Below are experts of layer 7 (counted from 0) of a mixture-of-experts language model. Rows are named up (a neuron's input weights, with its number) and show model dimensions 0-127. Each number is 128 + 32 x the weight over its row's rms, rounded and kept within 0 to 255.
Before each expert's rows: a language model's description of what the expert responds to. This comes from a sample of Wikipedia text that the model never trained on.

# expert 63
Institution name linkers. The "of" inside organization names and words like University, School, House, National, e.g. Royal Swedish Academy of Music, Department of.
up0 [105  91 108  99 203 128 146  74 130 131 160 108 135 131 134 119 145  29  88 120 180 170 142 100 131 124 129 133  81 113 120  96 111 111 147 178  78 135 138 145 108 134 150  28 171 145 106 112 128 113  93 138 169  77 154 152 106 119  46 152 140 145 126 173 129 184  85 153 210 140 145  50 112 139 150 104 107 160 208 128 114 126 136 140 142 172 157 133 104 150 123 161 179 114 109  78  93 133 125 111 107 118 154 117  65 102 114 119 101 202 128 207 108 143 108 145 152 142  83 175  61 135 129 154 151 142 127 139]

# expert 31
Foreign name pieces. Word pieces inside transliterated Indian, Hungarian, Slavic or Arabic names and place lists, such as Tar(un), Ke(ik)yu, Pet(ő)mihályf.
up0 [ 90 136 136 116 105  87 170 115 181 118 163 100 127 112 113 121 108  98 139 115 132 150 132 116 113 193 104 116 129 159  95  76 178 135 146 103 134  87 116 128  83 116  96 128  78  91 177 169 165 146 191 135 131  92 151 106 171  85 113 138 169 128 107 126  74  80 123  94 121 160  79 138 119  99  97 112 122 142 125 154  97 120 103 141  71  99 117  55  93 136 146 143  89 126 105 112 107 137 123 113 124 135 111 179 129 149 157 177 125 161 128  93 138 107 110 132 113 110 161  88 118 145 111 118 140  83 192 126]

# expert 57
Sentence-ending periods. Periods closing sentences, including ")." and quoted endings, plus clause links like but, until, than, where.
up0 [150 159  82  72  72 124 111  89 152  75 140 101 125 164 167 142 111 122 104 145 202 137 106 115 139  66 172 143  94  75 170 107 142 118 102 108  99 175 160 141 203 148 112 119 151  90 191 132 107 126 162 144 114 150 113 138 138  69 211 112  57  70 111 119  89 148 112 129 164 152 153 164 147 203 139  73  83 140 136 144 164 124 148 137  85 102 163 130 141 139 128 110  69 118 104 138  97 131  95 102  94 144 150 100 135 116 131 165  75  94 114 104 172 157 166  76 129 176 149 150 127 159 162 162 158 105 103 100]

# expert 4
Technical word onsets. Opening or inner pieces of scientific, anatomical and chemical words split into parts, such as pol in polyketide, tr in trunk, chloro.
up0 [119 132 178  98 117 113 130 117 162  49 153 131 198 152 124 158 101 122  98 153 123  90 115 131  88 102 142 169 137 119 106 113 153  79 135 143 178 155 236 102 154 130 112 138 117 182 114 150 147  97 177 176 183 103 144 138 122 124 176 168 149 121  92 139 121  88  69 166  93 238 147 185 165  96 144  52 114  84 127 123 122 136  63 107 162 129 175 164 145 166 157 111 160  92  53  91 131 122 143  92  77 138 160 134  96  67 103  78 163 157  96 147 125  99 114 142 119  88 148 142 119 204 131 164 171 106 151 108]

# expert 60
Commas after names. Commas, and, closing parentheses following a proper name or item in name lists, such as Fausto, Bernal, Joshi,.
up2 [129 124 177  93 122 115 192 163 151 120 170 162  96 113 168  93 179  94 180 148 128 157  97  50 123 140  90 103 170 204 147 127 108 136 109 104 220 148 123 113 120 164 137 133 115  97 200 195 142 129 104 195 106 134 207 117 106 129  70 166 119 108 119 102 126 131 105  91  91 113 121 106  98  99  97  64 135 136 185 181 149 120 165 107  98  78  90 177 140 143 146 122 143  95 127  89 158 159 110 149 113 135 133  86 120 159 233 102 109 175 111 218  89 126 149 168 125 161 165 141 184 130  89 106 162 159 146 131]

# expert 9
Non-English word starts. Lowercase word-initial pieces in French, German, Spanish, Japanese or other foreign-language titles and names, e.g. d'enfants, die, no, Serie.
up0 [126 142 143  94 114 123 112  76 120  81  93 106 128 137 156 149 144  62 159 118 132 152 153 126 144 121 102 126 128 146 148 152  91  99 140 152 120 165 146 152  80 131 147 125 131  74 140 100 180 110 162 147 131  99 153 134 135 208 128 161 180 111 130  50 140 140 130 104 142 137 161 161 178  88 153 103 118 115 144 162 146 142 118 165 137 117 118 210 169  87 109  63 175 134 143  98 120 125 170  74  85 153 161 232 147 194 119 192 136 127 108 124 163 117 104 155 153 106  80 159 138 159 150 152  91 110 149 169]

# expert 28
Table pipes and separators. Pipe characters, spaces and row numbers at the start of table cells, header rules, section equals signs and track-list numbering.
up2 [122 128 115  98 145 107 139 129 130 102 170  84 183 114 208  82 102 151 100 145 154  96  65 116 157 118 131 129 150  74 176 139 193 126  52 110 132 131 166 121 151  73  61 146 150 123 135 135 120 140 151 130  84 110 135 146  98 132  95 177 196 163 101  97 139 139  77  98 184 158  28  66 131  76 141 150 117  79 138 153  80 110 159 128 140 117  83 110 131 161 137  90 203 125 126 130 106 144 128 123 136 198  92 162  93 123 154 127 148 143 140 114 101 103 144 144 163 107  55 157 121 126 128 117 117 104 148 126]

# expert 7
Word start after article. First pieces or short words after articles, copulas or negations in running prose, such as a, some, w(rong), p(urely), ex(cellent).
up0 [143  97 148 138 154 110 128 157 123  72  85 144 120 152  71 141 143 130 127 100 121 122 110 128 159 179 134 131 138 154  85 108 145 115 156  81 141 131 108 168  88 156 144 121  57 155  82 106 104 165 150 132 152 170 151 210  54 140 125 156 131 129  97 129 192 134 116 142 151  98 184 135 156 215 135 132 203  90  92 105 130 128 100 182  90 128 153  76 124 131 116 127 128 165 120  69 118  92 120  75 118  70 109 104 102 115 124 126  84 125 192 152 111 130 103 101 150 163 113 117 192 111 129  79 108 139 130 179]

# expert 12
Series conjunctions, list breaks. Coordinating words and separators joining common nouns or list items, such as and, or, but, commas, semicolons, hyphens and line breaks in lists.
up2 [153 116 161 136 104 168 128 123 150 114  94 173 134 129 185 143 161 170 120 137  70 139 158  75 131 109  42 140  72 102 144 187 118 177 108 153  95 223 139 124 136 120 145 181 134 168 124 131 118 108 190 117 141 123 106 119 123 164 159 120 122 115 169 116 108 129 170  91  96 210 148  98 109 171  95 153 106 129  52 140 180 105 117 133 112   6 125 143 144 112  86 185 107 116 140  93 125 116 114 103 157 140 101 140 130 105 137 137  91 151 149 122 129 115  57 151 161  82 107 159 117 102 106 126 126  26  89  76]

# expert 62
Numbers and periods. Full stops, decimal points, spaces and digit pieces within numbers in election tables and statistics, such as 9.5%, 100.0, 41.
up2 [104 169 127 193 160 112 112 135 127 178 148 179 154  93  82  62 118 118 154 150 142 203 143  55 157 101 142  97 125 123  71 142  84 131 109 174 115 114 131 169 149  85  86 112 167 106 143 165 115 148 120 123  98 146 112 154  89 151 145 126  85  98 108 122  92 138 168 146 156 119 116 247 126 150 150 176 114 141 127 117 161 137  91 124  89  98 159 126 106 180 112 128 110 108 132 152 133 117 108 110 128 118 125 150 140 164 101 134 163 125  61 165 167  89 125 175 123 140 130 162  95 149 128 126 121 103 152 105]

# expert 38
Articles and determiners. Articles, possessives and prepositions starting a noun phrase in biographical prose, such as the, a, his, their, as, during.
up0 [188  79 134 133 106 126 130 102 120 137 137  47 125 150 134  80  87 127  86 155  82 147 137 118 167 117  74 120 111 129 116 108 130 171 112 136 107 123 112 112  74 171 105  41  87 132  83 113  94 185 105 124 101  87 114 125  66 144 104 134 167 101 150 112 150 108 133 144 118 160 119  86 118  55 167 102 105  97 126  85 178 121 148 125 121 127 144 106  88 126 122  97 118 182 145 118 116  80  59 136 130 136 162 133 141 179 118  99 152 106  83 106 161 150 155 137 119 131 108 221 161 120  96 215  82  81  97 121]

# expert 20
Verbs and prepositions. Verbs, verb endings and prepositions that take an object in running prose, such as ing, to, of, took, into, include, using.
up0 [119  88 152 174 140 143 118  93 137 113  61 116 182 133 129 101 131 196 104  93 165  73 147 120 111 194 121  97  93 126 157 197 132 125 110  91 173 156 122 127 143  94 130 148 196  81 166 102 122 163 143 101 132 151 133 141 156 154 135 118 131 108 124 158 128 132  99  42  70  63 122 132 158 133 108 122 189  88 144 130 131 144  95 133 207  97  88 111 137 146 124 135 137 161 163 147  73 120  92 128  96 118 128  74 128 113 129 131 134  78 134 147 107 108  73 121 177 131  94  54 124 128 150  94 136 128 178 160]

# expert 55
Prepositions and colons. Prepositions after verbs or nouns, such as by after donated, with, including, against, plus list colons and sentence-final periods.
up0 [133 190 117  86 116 173 112 130 142  59 115 149  91 134 100 122  82 117 126 143  53 103 129 123 126 140 132 103 106 128 156 143 146 154 158 119 116 119  95  53 137 124  71 136 131 134 160 146 189 132 175 111 123 118  79 132 150  93 120  80 133 102 184 169 159 135 106 123 137 158 106 140 145 150  61 118  84 134 129 122  96  33 196 122 174 122 131  85 116 134 117 215 137 126 158 157  56 112  74 137 179 100 152  87  88 157  85 176 125  98 144 117 129 122  95 165 146 165 152 142 111 152 111 148 129 134 173 106]

# expert 52
Name initial pieces. First pieces of personal names, team names and taxonomic authority names in lists and tables, such as Mc, Kar, Sim, Lin.
up2 [139 140 188  92  98 146 173 102 158 127 135 173 137 132 141 136 130 118 148  99 102  96 137 109 112 168 100  82 158 161 126 133 125 144 152 137 144 102 133 135 147  98 105 134  71 193 193 107 119 113 142 151 150 141 154 184 115  99 135 129  74  76 162 124 120  57 128 102 110 121 119 115 180 148 117  91 129 152  94 141 154 114  97 130  91 146 154 137 140  96 160 230 198 182 130  56 131 122 125 124 174  95  61 112 105 139 176 148 189 202 129 171 135 106 114  95 128 153 124 175 128  95 102 115 158  84  82 126]

# expert 43
Clause-linking commas. Commas ending introductory phrases or clauses, plus conjunctions and relative words such as and, but, which, when, However.
up2 [162 100 181 120 200 114 144 123 117 148 126  73 141 151 131 179 122 166  72 113 119 136 103 122 124 144  89 129  57 141 155 142 145 129 122  97 101 108 135 141  67 135  91 125 123 182 162  96 116 133 157 138 163 131 148 116 150 114 111 130 134 130 176  95 117 133 107 153 146 126 137  61 221 147 139  71 131 164 123 137 104 145 146  94 106  89  88 107 176 139 183 110 132 132  54 119 154 110 161 150  82 155  98  82 102 144 119 104 139 117 120 140 122 130 178 138 195  76 127 140 119 123 105  76  97 137  90 109]

# expert 40
Determiners before nouns. Articles and possessive or demonstrative determiners opening noun phrases, such as the, The, his, their, this, two, other.
up0 [122 153 157 100 135 165 147 138 114 134 120 144 116 199 157 114 103 119  94  99 135 149 134 124  92 125 181 106 120 126 152  86 118  60 135 116 114 136  66 124 100 125 162 141 127 152  96 121 156 158 124 127  86 132 191 114 132 119 161 137 194  80 114  98 140  68  33   0 178  94 143 181 112 107 137 116 138 114 102 109 125 103 123 112 113  96 172 149 119 160 134 113 146 169 102 121 148  64 161 138 121  97 120  91 176 153 185 121 121 145 120 166 112 142 101 100 134 166  96 101 138 123 105   1 123 140  97 159]

# expert 56
Proper noun openings. First capital letter or opening piece of a proper name at a word start, such as New, San, K in KF Laçi, D in Derrycunnihy.
up2 [ 93 186 142  99 171 117 112 115 117  74  97 132 106 135 105 129 100 108  67 174 110 149 158 149 121 191 128 125 131 124 149  81 126  94 172 127 120 124 137 134 132 125 140 134 124 108 150 135 118 135 100 115 136 178 119 176 138 167 145 149 122 121  99 186 161 112 158 104 165  96 163  91 131  70 139  90 118 134 162  96 139 149 125 151 163 139 140 109  58 128 145  88 132 143  58 171 139 144 172  73  98 117 168 146 135 124  86 120  96  98 182  97 127 174 106 194  86 159 151  97 202 188 150 155 112 202 171 154]

# expert 5
Determiners before dates/time. Determiners like the, this, its after of/in/during, plus month names and spaces before years: "end of the 20th century", "born 8 July 1982".
up0 [184  98 148  88 179 131 145 146 175 139 135  97 137  73 164 137 137  64 107 114 141  93 112 122  85 100 176 113 121 100  75 138 134  89 139 121 116 169 145 130 101  43 173 140  90 132 127 121 109 107 132 133 171 156 176 104 147 113 136  84 117  90 165 105 174 129 148 134  88 124 119 116 106 126 102 122 135 139 101 117 144 142 125 118  47 120 121  81  87 175 135 113 155 119 150  73 148 125 146 120 159 112 119  68 111 141 103 112 109 154  98 163  87 132 131 121 124 104 122 206 120 110 144 123 188 126  93  85]

# expert 61
Counts and numbers. Whole numbers and number words that count things or fill table cells, such as won 4, three, five, a 3.68 ERA, 41.
up0 [113 166 128 142 153 145 216  91 150 119 132 121 151 103 191 142 116 139 102 130 118  99 102  86 100 145  54  71 107 113 111 172 157 104  77 147 111 149 124  58 124  90  76 155 143 141 178  99 190 118 120 105 201 155 138  82 108 103  89 161 180  81 133 184 171  87 103  59 192 107 119 114 137 121 133  92 126  95 115  95 128 145 111 163 158  89 120 142 181 182 140 103 129 115 152 137 152 141 121 118 158 102 124 111 132 140 136 138 148 153 172 222  86 126 175  57 132 173 133 104 121 141 104 123 161  93 100 147]

# expert 30
Table numbers, separators. Spaces, pipes, semicolons, digits and minus signs inside numeric statistics tables like football appearances, election results, climate data.
up2 [134 157 110 131 108 109 142 145 133 202 130 167 152  60 115 107 107 135 153 202  85 176 142 117 160 120  86  98 128 175 141  81 126 102 103  44 111 200 116 196 120 117 150 105 100  92 123 163  80 148 119 149 171 154 152 140  60 161 119 103  58 106 139 111 113 127 144 158  74 151 153  77  98 133  85 104 113 133  86 114 160 100  58 134  80 115 138 112 131 111 136 125  84 118 128 111 109 166 131 105 134 140 113  96 145 161  93 141 140 143 123 109 134  90  95 101 127 183 116 128 118 153 100 139 145 119 143 119]

# expert 54
Adverbs, prefixes after verbs. Adverbs, articles and negating or other prefixes right after is, was or commas, such as also, known, well, un, re, ex.
up0 [ 58 170 150 102 124 184 170 138 149  99 113 157 175 157 119 115 122 102  96 108 151 125 136 141 146 155 132 116 131 100 102 186 103 115 115 123 138 113 155 155 137 101 118 120 197 126 166 154  75 154 150 148 130 118 135 116  58 106 146 119 115 187 137 154 139  87 154 122 119 103  95 138 146  63  80  98 143 140  97 127 139 125 154 128 127 114  70 152 101 169 112  92 149  94 122  91  96 121  88 137 132 123 124  98 125  92 146 158 129 107 214 128 114 126  39 151 145 163 111 135 112 154 210 104  99  82 152 179]

# expert 15
Year and date digits. Year prefixes like 199, 201 and 134, plus the digits that finish years and days in dates, e.g. March 1983, 2019–20.
up0 [131 106 103 168 113 162 104 132 182 142 142 121 145  82 193 173 135 101 124 152 138  56 136  85  73  70 169 134 158 130  77 147 118 128 124 101 126 102 125  88 121 146 103  83 104 196 157 135 142 147 149  98 140 139 127 123 147 122  69 137 142  86 142 123 176 141 179 126 140 110 134  79 111 124 143 126 161 148 172 162 130  87 137 171  67 180 107 125 121 137  85  69 179  52 122 119 133 140 121 179 180 148  82 107 124  79 114 101 160 119 112 178 130 147  82 160  74 179  82 159  95 104 168 143  97 115 142 139]

# expert 18
Prepositions after verbs. Prepositions after participles or nouns introducing place, time or object, such as in, on, for, at, during, between.
up0 [ 96 132 121 184 135 130 152 114 136 109 123 124 141 130 148 121 141  91 141  99 157  89  93  88  89 108 134 120 139 173 105 171 133 152 156 112 139 121 139 144 147 162  72 141  95 150 124 126 148 155 101 121  88  94 109 170  81 136 113 197 178  93 151 165 124  97 196  81 126  96 100 115 135  75 121 132 159  84 122 125 117 102 160  92 122 117  91 148 132 170 133 115 158 127 142  97 124 148 108 137 121 149 160 150 160 169 130  92 132 161 117 131 121 134 193 180 146 120  80 153 122 121 103 150 118 121 122  87]

# expert 50
Table cell separators. Pipe separators between cells in tables, mostly after a name or team, as in sports rosters, racing results, filmographies.
up0 [149 117 172 162  91 185 134 206 155  75 139  73 139 111 108 156  80 134 121 131 131 113 127  88 119  95  92 115 153 152  88 109 101  82 133 147 108 156 173 167 118 102  91  68 118 159  86 147 106 190 104 193 103 138 138 100 107  60  66 128 115  94  98 103 124 117 137 122 144 126 159 112 150  94 134  84 168 128 118 102  70 126 112 161  78 145  97 169 137 126  90 136 136 160 160  63 127 124 154 109  62 157  98 201 135  75 139  96 108  99 127 130 153 168  62 165 148 109 196 173 134 123 138 189 109 171 135 110]

# expert 47
Slavic and foreign name endings. Word-final pieces of non-English names, mostly Slavic, Hungarian or Spanish: -ski, -ić, -berg, -burg, -ova, -ó, e.g. Krupanský, Estrella.
up0 [108 155 116 157 144 115 143 139 125 179 232 110 136 114 152  71 149  62  82 134  98 125  68 134 129 134 152 132 136 120 166 135  86 125 127 219  85 124 135 129 107 139 148 148  73  76 131 115 127 130 163 145 100 125  85 126 140 107 121 118 176  73 108 107 122 135 134 111 165 122 146 125 121 128 153 111 117 106 102 118 161 126 143 167 116 125  49 129 124 157 104 115 119 161  99 145 139 120  91  97 114 155 105 160 152 159  90 142 111 120 118 129 124 144  67 112  87 114 131 116 132 172 157 157 111 139 101  95]